Experts of a small language model.
Experts: 1 pick a token, a sigmoid router.
Training: a variant of SOAP for the experts, 516M tokens, 7214 steps.
Below are experts of layer 7 (counted from 0) of a mixture-of-experts language model. Rows are named router (the router's row for the expert), down (a neuron's output weights, with its number) and show model dimensions 256-511. Each number is 200 + 20 x the weight over its row's rms, rounded and kept within 0 to 999.
Before each expert's rows: "raises" lists some tokens whose logits its average output raises strongly, later layers aside. This comes from a sample of Wikipedia text that the model never trained on.

# expert 5
raises: "-", "f", "fl", "k", "h", "-s"
router,222,212,193,203,197,197,227,223,174,197,204,210,202,241,194,230,175,206,187,203,181,220,190,171,163,185,194,202,184,210,194,157,206,199,221,173,203,221,216,199,195,204,214,236,185,179,196,192,203,182,192,207,225,244,198,181,178,184,179,190,207,212,170,188,212,232,207,194,168,218,188,168,203,173,171,168,212,225,188,210,210,198,206,195,203,226,229,188,175,190,248,218,190,200,234,225,195,213,187,210,171,192,185,200,210,189,208,234,198,166,218,213,194,239,195,198,201,201,198,199,170,228,210,189,209,218,206,192,219,202,197,159,185,196,175,172,213,197,187,203,220,225,194,189,212,199,169,192,159,167,207,190,201,182,213,242,200,205,171,201,188,195,208,187,197,190,206,204,195,239,237,233,205,208,194,182,208,216,196,213,185,217,194,200,188,195,186,221,218,166,195,179,180,179,202,184,214,204,199,191,219,160,207,213,194,205,203,136,231,207,164,183,218,203,205,191,169,211,208,220,207,209,191,228,195,180,206,189,174,220,211,226,193,176,191,213,173,208,174,186,201,242,185,199,176,241,206,163,186,173,200,212,164,227,218,208
down0,224,213,174,203,213,246,198,211,224,190,181,179,218,193,209,213,223,204,213,220,205,217,168,210,215,188,219,192,224,195,194,207,207,212,204,180,217,204,218,193,243,208,224,188,174,213,217,209,151,199,188,188,191,185,198,168,207,204,213,227,197,167,198,200,220,206,227,183,185,178,173,211,176,187,188,209,228,218,203,212,178,245,201,192,211,216,206,206,218,178,193,207,174,200,187,183,218,189,213,220,208,231,228,226,232,192,199,197,233,188,187,215,213,200,218,198,226,226,201,207,230,229,183,218,198,195,198,180,214,240,202,191,244,184,198,245,213,169,204,197,191,212,218,255,165,216,233,211,224,183,175,194,191,172,206,185,206,211,202,207,172,216,181,198,181,200,212,198,158,232,178,210,197,231,189,229,219,188,176,196,199,194,186,187,197,153,200,200,246,195,231,193,194,189,201,223,231,210,191,207,174,195,197,231,162,216,185,201,212,210,260,194,228,166,172,187,198,212,230,177,220,207,204,158,200,215,192,181,198,174,224,198,181,170,189,192,198,168,214,177,239,203,202,209,177,178,199,217,176,220,179,206,203,186,191,176
down1,228,217,237,215,195,222,199,197,192,190,213,195,182,209,231,206,212,185,157,224,185,174,239,195,185,194,205,233,159,198,226,167,185,212,179,210,231,197,190,207,193,227,190,203,155,204,180,204,189,192,204,196,201,177,211,176,174,223,188,225,203,183,206,155,186,206,177,173,165,207,216,159,175,201,240,235,166,208,190,156,221,232,225,186,205,197,208,206,172,150,216,172,186,193,191,209,185,226,188,227,169,203,185,198,204,193,181,208,233,179,231,209,191,189,237,169,191,223,185,179,195,225,208,188,226,214,196,181,162,181,226,187,214,167,185,213,154,186,196,196,164,190,252,196,179,190,185,210,203,172,193,201,212,181,209,191,218,201,195,190,237,198,188,206,215,186,235,205,171,156,162,210,207,195,198,232,193,188,162,188,222,212,210,202,199,199,204,207,226,172,221,200,205,205,177,235,252,176,199,203,181,187,182,199,190,198,223,185,206,193,198,180,176,189,196,207,213,190,200,192,195,205,176,249,258,185,196,214,189,202,219,211,178,213,218,215,181,204,187,202,216,216,211,191,190,177,173,216,200,173,194,167,200,221,195,205
down2,204,210,184,238,208,224,207,193,174,232,188,191,191,196,174,190,173,212,198,188,179,209,211,226,177,210,205,219,168,192,164,219,210,211,169,197,207,185,237,184,171,235,194,181,195,225,196,205,202,198,200,223,204,186,202,207,218,211,222,213,168,211,201,217,196,207,194,193,192,197,175,191,201,194,210,208,197,195,189,201,212,193,156,171,222,216,185,206,202,184,189,284,205,240,155,184,220,249,193,199,200,226,178,217,223,215,219,210,226,195,195,178,205,194,223,185,224,219,209,188,225,180,189,188,197,192,231,204,218,208,227,192,200,196,170,210,208,215,173,234,198,173,171,215,186,201,222,225,202,181,215,195,223,211,223,210,183,219,198,204,170,204,207,178,214,173,186,210,215,212,182,218,208,220,175,189,189,212,184,224,202,197,198,207,227,194,213,190,216,233,241,233,191,193,205,227,221,186,214,172,185,210,190,189,173,192,193,202,153,221,209,164,192,206,178,160,201,209,216,185,204,233,214,218,203,198,185,208,209,195,222,186,183,204,205,188,182,206,196,186,171,178,181,175,182,205,183,191,198,249,183,222,180,229,191,225
down3,204,192,186,176,208,222,218,214,223,197,259,194,190,200,190,217,211,229,210,197,191,184,187,211,184,234,213,181,209,189,226,193,219,180,160,203,214,195,173,234,180,198,205,205,196,196,195,194,177,191,173,227,254,187,237,197,180,214,191,215,182,236,209,203,191,192,228,175,174,210,185,198,231,206,183,165,192,219,204,166,203,220,198,193,223,205,223,214,177,211,190,200,207,203,164,219,186,186,197,211,202,211,241,197,206,189,215,207,184,212,243,221,190,218,199,166,188,204,196,194,193,185,182,178,180,160,203,176,203,213,196,193,190,170,198,209,174,211,223,212,159,204,198,169,220,187,196,176,194,166,198,234,224,192,188,150,219,202,184,189,186,162,224,177,171,181,187,192,143,173,186,154,203,175,239,221,213,210,243,201,184,206,182,174,183,205,241,203,186,204,159,201,236,182,202,193,204,180,237,215,228,199,233,166,174,211,188,194,203,171,201,221,214,188,197,229,186,189,234,182,228,238,194,171,194,207,187,205,191,209,191,222,212,230,196,177,196,205,183,175,221,200,181,240,191,239,205,215,164,181,203,181,207,190,211,248
down4,226,175,174,206,227,230,188,193,192,228,159,183,176,208,192,194,238,181,199,179,161,176,190,196,222,205,194,222,227,193,211,181,201,211,208,191,226,197,210,217,219,205,215,186,176,196,187,227,179,192,200,212,219,209,213,202,201,207,212,222,194,197,185,168,223,202,216,196,214,179,215,188,193,247,226,202,185,188,173,222,185,180,235,198,207,233,213,182,176,211,189,220,204,204,183,173,182,196,174,208,181,192,174,240,233,184,181,187,193,172,190,223,185,188,196,194,162,185,205,212,198,185,221,192,190,222,208,200,204,201,183,153,232,165,202,219,186,204,171,202,215,215,211,217,224,237,219,222,204,196,203,174,164,157,246,176,152,193,210,188,227,188,178,221,192,151,173,188,163,186,243,198,180,201,199,190,187,192,226,182,193,181,179,206,197,198,192,185,190,189,221,230,198,202,235,177,227,190,193,193,211,230,211,186,174,196,210,191,185,225,192,201,213,173,233,170,216,198,185,200,215,194,215,185,202,196,194,217,186,214,212,246,211,195,217,207,201,174,192,191,243,194,197,213,180,154,237,158,183,210,192,195,236,213,206,211
down5,206,175,175,186,209,220,208,229,189,190,181,181,189,213,173,219,213,198,202,195,193,171,199,233,204,194,165,177,202,217,235,211,200,161,164,197,201,211,187,191,189,222,221,216,227,230,153,186,210,232,165,193,193,207,226,244,217,191,198,235,195,155,186,170,213,204,214,183,231,195,185,225,196,194,218,170,210,228,210,205,204,200,195,176,205,190,201,213,190,172,215,189,178,193,186,183,203,176,218,219,188,185,183,170,209,190,199,182,212,203,204,197,161,173,226,171,190,183,247,225,171,183,219,226,194,186,222,208,228,175,199,207,204,216,192,225,214,197,195,204,223,225,230,220,181,168,175,208,181,175,200,210,169,188,197,196,190,196,204,179,205,192,184,210,199,188,199,186,241,206,224,204,204,173,225,230,184,210,202,204,173,180,181,170,188,190,187,219,203,184,230,208,192,226,189,191,198,158,177,239,225,194,217,233,217,214,267,188,226,205,202,178,214,210,211,222,191,213,243,194,201,190,203,209,238,169,196,196,223,186,169,215,207,192,202,224,177,154,194,193,200,162,207,212,200,174,211,207,172,196,218,183,192,224,192,199
down6,181,203,210,191,167,215,196,200,187,213,187,211,167,238,213,207,220,241,230,190,228,208,221,175,184,204,188,194,182,196,210,201,195,218,209,189,222,184,208,198,196,206,184,196,195,224,178,209,209,202,178,166,221,203,195,180,225,199,199,205,166,178,220,188,207,243,194,201,177,200,207,196,229,188,210,165,184,189,200,168,207,238,188,171,194,185,200,183,180,204,204,218,161,182,223,182,202,232,218,150,196,202,185,190,164,216,193,194,201,189,179,215,175,216,193,237,181,211,207,206,177,265,207,195,225,201,215,179,212,194,198,191,203,172,183,210,208,190,217,207,224,200,224,202,209,182,184,228,201,185,216,225,215,222,209,176,212,217,178,174,221,244,211,212,195,212,198,196,209,194,198,229,180,255,190,211,190,164,179,187,199,215,194,208,161,190,190,199,182,206,158,192,168,217,209,187,226,243,217,183,226,180,211,219,222,182,220,202,222,189,219,185,195,189,196,225,239,193,195,133,199,186,181,187,183,194,180,217,184,200,210,184,185,206,171,203,189,235,188,205,224,186,204,240,174,205,191,180,221,207,181,198,201,195,201,242
down7,186,214,209,202,172,193,186,215,204,201,216,218,197,235,194,187,165,178,228,204,150,213,193,194,193,194,177,205,209,212,162,191,187,176,179,232,209,193,230,213,204,223,193,177,168,180,214,185,168,213,191,178,199,216,216,203,233,197,192,168,195,212,219,218,221,187,203,165,189,234,206,202,210,171,201,188,228,202,175,195,231,213,205,208,185,228,238,195,210,204,228,177,216,200,182,182,197,225,189,217,192,187,203,194,217,193,222,203,182,178,191,198,164,216,221,192,231,211,225,177,240,192,226,171,206,176,217,207,169,209,163,186,203,230,163,240,234,186,208,165,172,183,209,186,200,200,205,215,215,202,212,158,160,200,195,175,197,207,209,201,194,249,204,226,154,212,192,245,206,163,240,201,206,229,210,250,186,205,199,166,214,205,191,180,182,201,164,236,217,211,184,189,150,217,206,206,224,196,186,171,221,158,208,196,204,177,196,223,212,176,195,201,232,159,203,212,201,195,144,178,194,203,212,163,201,219,180,186,238,224,178,213,224,181,224,216,174,190,223,190,181,176,168,187,190,198,192,198,213,253,161,202,169,194,233,177

# expert 0
raises: "C", "S", "-", "P", "|", "F"
router,215,220,209,171,210,223,194,184,186,224,209,172,168,198,190,177,227,227,214,197,218,209,212,209,206,184,229,199,168,166,195,226,200,201,192,235,180,198,204,129,205,227,191,187,197,228,200,182,177,217,193,208,224,242,190,191,179,210,186,209,226,206,204,205,206,197,199,222,204,196,174,200,170,201,209,177,202,173,224,201,160,215,192,213,213,190,242,216,205,194,239,197,186,198,203,183,215,177,198,166,203,177,190,220,220,184,218,198,171,191,213,222,197,216,156,183,195,195,213,222,207,157,201,212,199,180,172,192,213,170,189,173,250,202,210,199,237,210,216,183,185,212,184,176,203,216,192,192,186,201,213,233,230,201,185,188,200,161,170,171,203,185,208,203,217,211,191,195,229,212,216,219,229,188,214,165,217,163,217,188,223,213,205,202,171,206,227,203,221,228,184,184,205,209,206,211,205,167,216,183,203,200,217,181,179,205,191,153,206,172,213,176,207,204,204,237,175,226,194,180,219,193,197,226,183,224,219,235,220,218,195,204,202,223,181,222,194,187,210,236,211,208,186,206,206,177,203,168,193,175,207,208,150,229,196,198
down0,194,205,203,208,222,177,190,191,216,218,184,223,221,214,181,179,198,198,201,198,192,201,247,201,188,221,218,205,198,202,203,225,197,233,204,204,219,184,195,181,199,203,207,183,189,178,222,184,193,201,179,202,227,196,187,201,224,239,194,180,184,196,207,251,214,191,200,194,214,209,178,171,191,206,206,181,216,217,216,229,207,176,188,222,179,197,205,197,210,207,211,191,196,181,208,206,180,206,181,224,182,198,162,191,173,168,182,196,185,177,142,190,180,212,187,186,190,242,221,229,210,218,190,181,177,197,200,181,207,178,204,218,192,227,162,228,162,182,212,202,192,218,194,203,192,212,227,200,184,209,193,194,185,212,199,219,196,179,189,168,167,169,243,205,222,210,218,193,188,194,209,162,210,202,196,248,207,221,199,208,187,223,197,209,192,209,179,169,199,237,226,225,230,173,184,184,198,188,202,221,200,214,162,206,181,202,196,186,217,207,200,187,166,208,191,209,205,243,175,202,185,206,174,201,212,149,236,216,195,204,199,205,165,214,184,223,211,201,190,165,178,215,208,155,240,194,222,147,214,172,218,218,184,222,193,200
down1,193,205,183,200,184,202,204,236,204,153,180,166,185,193,203,222,168,222,180,163,178,204,187,176,207,214,196,198,220,190,198,180,215,152,210,151,186,217,209,179,186,235,211,222,209,253,214,138,178,218,225,190,198,240,203,217,174,188,160,183,169,200,204,209,172,238,163,149,203,197,218,198,224,212,186,188,203,184,154,170,229,206,189,198,181,217,193,212,162,173,177,191,229,189,211,186,198,166,178,140,249,196,204,168,166,192,192,167,181,204,189,233,207,206,205,204,240,220,227,183,192,203,242,212,215,198,177,199,213,194,218,188,175,193,205,192,222,210,216,182,199,228,230,210,197,196,203,206,219,187,202,195,225,251,195,175,215,177,173,170,206,179,208,174,222,193,216,196,196,235,198,204,186,213,220,194,191,238,174,203,201,197,210,214,189,231,213,204,208,206,210,184,222,159,218,183,202,176,213,203,221,213,190,211,200,208,192,200,207,199,223,196,200,200,204,206,190,214,212,224,207,220,219,199,229,220,208,201,213,211,205,224,206,201,209,166,202,172,186,215,204,196,213,197,199,224,203,256,175,190,202,209,194,220,204,243
down2,209,182,202,209,165,227,168,209,204,225,216,215,219,204,248,197,184,179,172,210,216,188,199,227,227,197,223,196,206,196,207,190,191,212,214,191,174,175,154,225,204,193,212,213,222,195,172,197,172,185,216,165,194,199,180,201,208,274,220,239,157,224,196,185,210,193,216,213,219,220,220,182,203,184,177,204,201,235,197,197,167,163,209,213,173,169,199,221,210,198,201,184,184,177,206,218,194,157,196,199,221,197,199,187,198,213,173,191,189,215,246,185,197,192,178,203,193,232,201,200,204,201,172,187,210,205,194,198,226,211,227,202,236,206,147,162,212,212,178,222,184,213,193,236,177,231,195,206,218,205,175,222,203,246,226,168,212,220,189,195,220,182,195,214,216,202,208,215,207,189,221,142,194,194,213,179,211,213,215,173,176,183,191,193,182,218,168,188,241,235,205,212,194,181,203,189,189,185,150,201,183,243,200,208,220,136,212,201,226,190,223,187,210,209,183,196,196,188,190,187,177,201,183,197,196,192,194,215,212,206,229,219,184,197,184,230,205,194,198,228,221,195,163,200,198,189,233,192,244,207,169,191,185,184,210,189
down3,169,207,232,206,213,236,204,161,203,211,205,191,166,221,230,203,218,203,212,193,204,183,184,164,237,209,210,195,204,217,180,213,177,230,181,202,219,173,194,204,190,194,214,172,210,209,192,198,237,179,228,206,169,188,204,210,222,217,170,238,157,139,178,163,192,191,193,208,217,195,214,196,192,230,199,175,182,174,211,232,241,223,226,178,219,193,231,190,220,225,182,185,241,195,195,220,230,192,195,200,184,224,215,197,219,231,175,213,199,199,199,203,184,174,208,199,219,186,190,180,227,191,203,199,184,198,210,188,215,196,199,193,226,173,185,208,208,189,189,232,187,198,217,199,236,221,165,210,182,229,194,188,193,218,225,180,190,227,221,180,178,189,187,208,214,203,207,204,193,214,184,191,190,204,195,200,194,232,237,179,238,212,186,181,197,196,244,203,194,218,178,179,201,213,183,210,174,221,208,212,231,223,186,170,187,232,219,184,236,225,228,196,218,181,200,191,236,177,215,168,179,209,207,177,168,227,177,209,163,195,223,192,190,205,195,188,203,192,216,187,197,185,205,211,213,189,234,220,205,172,234,190,193,208,179,208
down4,209,219,187,218,169,229,195,157,205,178,215,192,206,204,168,202,217,222,187,219,206,202,202,174,221,205,247,188,158,175,160,226,207,178,186,218,178,214,188,183,197,192,181,201,199,240,200,212,200,252,217,181,183,214,187,195,202,180,210,174,177,212,190,204,199,183,189,158,194,194,170,196,223,232,239,196,208,176,205,181,205,173,201,182,229,185,194,191,200,198,177,215,162,195,188,165,173,171,163,242,214,194,203,213,228,241,193,216,223,206,157,154,200,191,202,201,199,196,134,175,208,187,198,183,233,236,193,198,201,216,206,226,234,228,214,199,192,181,205,187,192,203,185,209,223,215,214,206,203,186,194,219,184,185,209,223,209,195,201,184,215,229,198,210,182,181,189,190,166,180,216,134,174,202,178,194,202,230,187,224,212,182,214,193,201,197,201,221,195,197,154,214,190,215,252,231,205,187,187,194,213,191,203,206,231,214,189,208,155,188,150,216,209,190,220,197,189,211,181,197,221,204,235,213,213,237,207,201,210,222,199,199,209,237,208,210,196,198,179,209,208,222,197,213,188,220,188,170,192,175,206,194,224,184,222,201
down5,184,201,198,179,191,205,203,181,203,237,189,177,176,193,186,236,198,157,198,177,188,164,239,231,196,183,188,171,222,171,194,214,208,189,203,165,203,170,219,183,231,193,190,175,216,186,184,203,178,239,173,217,218,173,204,184,216,193,202,197,221,197,200,209,199,197,209,227,229,205,233,185,188,188,176,228,194,195,172,219,218,184,193,200,200,229,188,171,208,204,206,194,213,238,188,194,215,195,159,224,191,201,198,204,163,188,237,186,189,219,192,211,205,200,164,167,183,182,214,186,209,176,207,169,163,211,233,257,195,186,205,228,189,208,184,226,195,193,229,194,193,198,212,175,172,209,183,225,228,224,187,194,220,223,213,222,185,218,221,208,204,232,196,182,186,248,237,185,176,224,172,231,212,206,202,185,189,179,213,212,208,207,242,201,214,185,202,216,212,218,185,214,210,187,220,203,199,202,189,232,209,234,207,222,200,200,186,190,195,159,197,243,212,215,204,198,199,179,244,207,193,187,206,244,204,213,240,183,215,230,183,201,208,219,218,163,231,165,192,213,188,220,210,237,249,210,240,194,231,199,186,162,197,216,203,196
down6,190,241,175,193,195,199,203,230,166,201,229,214,185,164,231,196,207,234,183,223,209,186,187,231,202,206,198,155,199,173,201,195,212,188,208,237,215,201,208,213,233,200,192,209,200,189,163,194,183,196,218,200,219,185,173,221,173,179,196,198,180,223,188,221,198,221,196,214,176,218,182,201,214,213,200,188,222,184,199,191,159,190,223,228,206,222,188,172,216,174,202,193,208,187,180,223,174,210,192,191,198,194,187,191,195,228,190,190,188,168,196,200,206,183,190,217,186,219,223,181,189,197,217,208,197,218,182,190,214,212,172,155,188,200,229,181,210,175,205,229,197,194,205,213,198,226,193,179,182,163,199,185,213,175,192,193,193,202,176,205,178,177,255,155,201,222,168,179,191,192,191,158,198,181,223,215,202,225,191,212,191,204,164,222,156,190,228,211,238,222,206,258,230,211,231,240,201,215,231,208,213,163,227,197,187,202,187,207,180,172,177,199,197,216,153,209,238,238,184,182,168,216,208,220,221,215,219,206,220,196,181,218,229,220,217,191,229,193,194,193,214,206,198,205,232,224,220,164,198,212,180,173,208,182,209,190
down7,231,180,202,210,219,220,201,189,221,180,192,220,203,232,209,208,172,232,168,201,194,221,174,189,195,213,188,209,164,188,215,181,186,174,199,208,224,201,191,211,223,182,193,163,186,196,209,234,201,234,211,210,195,204,196,242,186,201,219,214,180,185,196,162,174,223,197,207,218,203,202,209,221,206,212,236,175,178,184,183,199,190,208,185,166,196,202,234,220,181,238,202,228,210,216,195,195,250,163,204,215,200,241,190,169,231,210,189,205,219,216,177,211,214,206,190,187,192,198,200,191,193,196,230,191,204,216,240,190,199,168,200,182,168,182,211,224,196,190,194,227,200,195,204,211,240,214,211,179,216,222,234,198,153,207,201,220,220,202,176,214,229,186,188,184,190,194,188,211,207,196,186,207,181,191,198,204,207,201,227,200,210,191,196,201,224,216,224,220,176,192,178,192,196,185,228,204,209,196,194,213,170,219,191,214,197,203,197,231,170,216,196,207,197,212,221,212,178,176,185,192,197,201,213,169,194,194,196,228,221,203,197,214,218,202,210,207,187,244,221,226,204,184,187,201,216,189,181,214,173,174,169,201,196,211,168

# expert 11
raises: "\n\n", "1", "2", "3", " He", "5"
router,207,210,160,211,273,204,204,184,198,183,238,183,186,167,188,236,204,199,222,189,203,204,226,196,193,213,193,172,210,217,190,186,200,185,188,238,208,212,187,217,179,227,199,193,228,182,224,198,202,169,159,207,217,181,219,203,221,189,203,171,235,179,206,200,218,213,207,180,191,218,190,161,197,213,206,200,202,179,216,199,190,220,181,185,202,201,225,157,205,169,248,192,212,207,218,198,167,197,175,213,219,216,161,186,184,204,202,220,226,185,201,188,181,214,182,216,196,233,191,181,222,241,192,181,201,207,175,198,232,198,213,199,186,203,192,194,208,156,175,172,194,199,215,203,225,180,195,185,196,185,199,229,223,203,187,225,188,226,183,229,205,155,237,223,180,205,207,216,167,192,181,172,211,191,208,218,206,193,184,190,223,204,209,219,182,203,209,196,240,227,186,191,189,169,172,185,196,206,199,193,205,201,218,194,203,188,207,158,201,187,205,183,213,179,190,184,216,170,151,243,201,194,192,224,226,206,240,201,197,205,194,192,171,203,201,216,190,196,169,220,225,168,199,203,160,199,220,167,195,173,212,203,172,154,205,184
down0,196,191,206,241,196,168,203,194,204,203,227,216,196,174,204,206,166,175,183,211,214,190,232,182,196,215,245,219,201,165,200,192,201,211,226,184,200,194,200,215,199,200,206,187,184,249,189,185,173,171,222,203,209,194,196,213,172,213,194,168,225,234,216,212,166,190,224,195,195,213,187,159,137,243,171,212,186,228,193,207,226,176,226,212,194,144,195,227,184,189,200,196,204,213,212,232,234,170,211,235,204,210,195,189,201,209,200,214,208,180,206,191,192,237,179,208,190,189,195,203,176,204,179,187,206,194,177,150,196,201,193,201,171,196,216,193,198,189,240,228,173,153,224,215,207,199,181,186,201,240,237,193,197,236,212,177,184,243,189,197,177,191,214,202,203,148,211,157,216,196,226,198,183,240,193,194,194,211,236,224,210,172,236,217,217,187,210,185,194,209,170,217,208,169,209,208,248,175,185,152,217,207,184,195,196,205,162,176,186,195,190,207,200,192,211,206,222,197,179,191,215,186,203,216,192,213,198,221,164,176,222,192,205,158,180,221,195,185,191,219,203,187,164,222,202,207,190,230,213,161,178,227,205,187,188,178
down1,191,215,158,169,212,221,215,187,178,182,212,211,204,165,207,186,182,187,188,207,207,204,177,198,209,160,188,199,188,205,211,189,230,186,159,226,204,214,240,206,213,199,181,167,232,185,175,195,182,211,216,165,192,222,196,186,182,183,188,167,196,153,190,185,196,198,212,255,208,205,180,164,196,210,190,203,213,176,191,197,188,200,233,217,210,196,193,235,206,193,180,168,209,229,190,196,217,180,225,190,196,217,180,211,169,232,240,177,177,205,211,162,189,208,191,211,213,238,205,190,214,201,185,158,201,197,234,214,212,217,184,211,203,213,172,206,163,185,217,189,201,206,221,230,211,217,185,201,199,195,178,238,194,215,210,213,212,168,178,198,176,198,190,209,180,211,229,161,199,204,207,202,211,192,192,205,201,193,219,172,182,214,200,197,240,213,199,177,218,220,220,196,176,197,218,223,194,212,142,189,201,179,211,171,220,224,229,224,181,194,222,143,232,183,196,152,182,198,202,200,210,212,203,205,201,189,159,217,181,145,201,207,196,173,190,193,212,263,173,230,228,209,196,183,198,187,209,210,229,260,194,219,214,208,200,180
down2,245,186,202,191,221,229,182,179,216,187,217,174,217,184,161,177,202,219,162,203,174,220,225,197,231,222,212,197,160,212,200,190,203,208,231,164,188,214,239,177,208,216,213,236,197,216,226,213,172,209,176,228,231,201,230,199,175,201,198,198,212,187,176,188,186,183,203,230,199,220,221,203,196,207,226,209,183,205,208,179,169,175,207,187,215,227,232,198,220,189,228,196,211,153,193,180,180,165,194,214,214,218,198,198,191,179,190,191,221,175,244,184,143,208,241,196,178,199,198,208,224,221,199,197,192,206,177,179,181,205,208,184,173,189,225,208,188,202,181,245,224,216,257,211,186,175,203,172,230,188,197,201,218,196,161,210,216,237,192,242,224,177,243,208,228,206,247,201,221,202,234,170,203,206,204,202,191,189,212,185,212,185,240,197,157,214,221,223,159,197,221,199,203,183,202,214,222,209,194,198,195,147,207,218,200,183,186,214,193,203,225,186,196,209,201,201,211,185,201,169,202,171,207,175,185,159,208,234,200,215,201,187,189,186,204,237,205,205,219,214,184,182,190,208,170,214,234,226,235,215,210,171,230,205,224,175
down3,187,203,187,210,197,213,168,199,187,187,192,177,200,199,230,207,131,204,190,222,179,205,215,188,241,223,209,187,189,184,161,219,183,198,191,208,160,214,166,217,169,210,227,183,184,188,168,251,221,210,191,214,180,189,225,196,205,203,206,192,214,183,231,198,199,215,207,192,173,216,220,179,230,185,186,239,167,181,180,192,205,223,220,223,225,177,170,177,241,204,208,167,217,212,217,173,185,202,204,202,191,191,187,226,218,156,196,156,223,196,175,191,223,200,179,207,187,198,202,216,216,202,226,234,217,211,223,203,214,196,190,231,232,206,177,214,224,228,220,218,185,217,201,200,215,182,152,217,191,190,174,227,176,174,202,183,210,233,185,183,225,199,218,199,199,177,186,195,223,236,190,200,199,194,209,183,199,223,213,179,197,224,208,223,192,182,196,191,195,179,202,168,202,182,202,201,221,198,192,211,201,183,190,218,218,192,187,209,204,238,216,197,206,189,194,192,185,204,199,229,186,208,181,205,190,209,238,212,189,191,189,158,246,207,186,161,197,212,208,208,193,223,194,181,188,210,167,186,224,208,168,191,198,170,202,207
down4,173,191,183,226,213,214,197,255,199,221,205,199,175,181,215,178,182,202,236,220,188,203,193,186,212,169,187,180,189,214,175,200,216,215,185,217,208,215,212,199,241,200,201,184,160,224,188,208,203,169,184,196,182,200,237,202,198,216,192,194,169,198,183,221,159,192,187,198,200,196,187,186,195,205,241,229,225,211,176,211,194,217,187,165,218,233,178,193,171,232,212,178,161,248,186,162,183,237,191,187,200,206,238,220,198,206,218,202,198,202,206,233,174,196,176,208,195,188,194,220,194,180,189,153,202,193,238,189,191,195,226,225,234,206,191,179,179,196,155,183,209,131,202,208,216,194,211,229,194,167,224,195,181,212,194,214,201,198,209,218,199,245,212,169,183,191,210,209,204,224,234,218,194,213,198,211,212,180,219,195,196,195,175,150,212,212,181,208,207,193,197,201,187,208,180,219,214,190,200,205,195,171,197,152,211,203,193,200,233,192,200,230,211,192,195,198,192,198,227,173,198,215,223,203,202,205,215,182,174,209,183,204,186,183,228,205,226,207,227,181,211,156,202,195,203,204,204,207,238,223,230,177,184,209,175,209
down5,164,215,191,184,251,185,175,193,199,167,214,159,197,183,198,180,147,202,175,192,189,195,183,221,214,214,240,188,197,205,170,181,224,220,206,230,197,197,222,198,171,217,210,168,247,196,186,205,183,184,230,221,192,221,187,222,204,182,204,161,197,209,200,204,218,252,190,219,194,178,145,185,192,188,183,222,188,200,182,170,218,223,159,218,204,182,212,199,227,198,179,183,200,193,199,201,205,182,191,183,197,164,194,210,176,178,196,200,264,216,189,187,214,223,179,221,204,196,204,220,197,193,162,213,189,179,190,148,225,210,176,212,165,189,214,183,205,209,207,163,228,174,173,215,217,206,215,207,207,174,199,212,195,190,202,176,204,225,211,212,200,235,196,203,196,202,193,165,228,185,222,228,152,198,200,236,229,198,206,235,206,204,197,205,201,195,127,208,181,202,195,190,211,210,193,175,193,193,195,198,193,185,196,202,185,190,208,180,153,208,165,176,215,221,186,181,199,187,185,210,225,180,237,196,205,195,203,174,225,178,190,184,212,164,189,164,210,204,231,209,188,213,195,174,218,224,204,141,206,239,207,189,226,155,193,215
down6,184,215,204,203,171,178,224,201,201,208,203,196,199,177,210,213,205,208,214,181,237,206,231,200,219,196,189,206,232,196,212,220,196,194,204,219,223,164,194,156,184,178,228,201,204,170,253,158,190,176,198,184,187,180,216,219,152,191,201,203,201,214,198,159,194,193,173,218,194,206,186,184,207,167,196,199,212,194,182,203,195,203,214,192,187,179,214,217,217,178,189,200,180,160,190,188,198,205,180,180,179,210,185,221,240,175,222,209,191,251,168,231,183,212,212,214,186,199,183,207,182,198,166,168,218,201,205,176,197,214,200,174,188,195,200,203,193,198,216,199,168,183,239,212,192,203,166,206,184,175,184,185,197,189,187,192,196,183,180,197,210,176,201,221,204,185,179,212,252,223,206,209,189,165,184,197,215,218,199,235,190,185,210,195,203,222,208,192,239,196,156,221,206,180,176,203,216,213,184,196,211,212,196,204,203,218,209,200,178,212,197,160,209,188,227,217,222,194,216,216,207,212,218,193,179,223,190,197,213,236,200,191,224,188,155,235,173,239,219,189,170,202,205,228,228,216,187,209,215,206,171,201,189,190,183,190
down7,217,158,223,219,197,178,229,235,184,189,188,217,186,180,207,224,187,223,215,188,213,190,197,186,185,242,229,196,190,224,188,161,202,231,206,195,164,238,184,195,188,228,214,188,218,198,211,255,188,195,191,212,223,191,196,189,191,172,228,191,211,172,175,235,199,219,186,188,180,193,194,190,209,183,197,222,193,182,230,230,213,201,215,208,201,171,196,201,206,194,186,214,209,242,204,183,189,208,220,190,180,186,204,175,164,245,173,210,176,189,226,213,212,196,217,206,208,204,197,215,225,201,196,215,227,246,205,205,202,185,225,243,215,194,195,221,224,186,217,218,175,170,223,211,188,234,160,227,203,225,192,173,208,209,184,222,213,209,192,184,193,162,197,223,207,159,215,195,207,209,184,172,182,193,217,240,231,169,245,210,205,231,206,210,218,186,169,216,226,198,195,218,172,177,210,221,184,189,212,177,224,212,244,164,221,188,194,153,178,191,213,210,206,170,202,240,219,203,209,203,180,168,168,201,191,178,187,221,218,212,185,179,205,189,223,194,209,188,216,188,220,189,198,185,211,227,182,183,174,181,226,176,218,250,202,194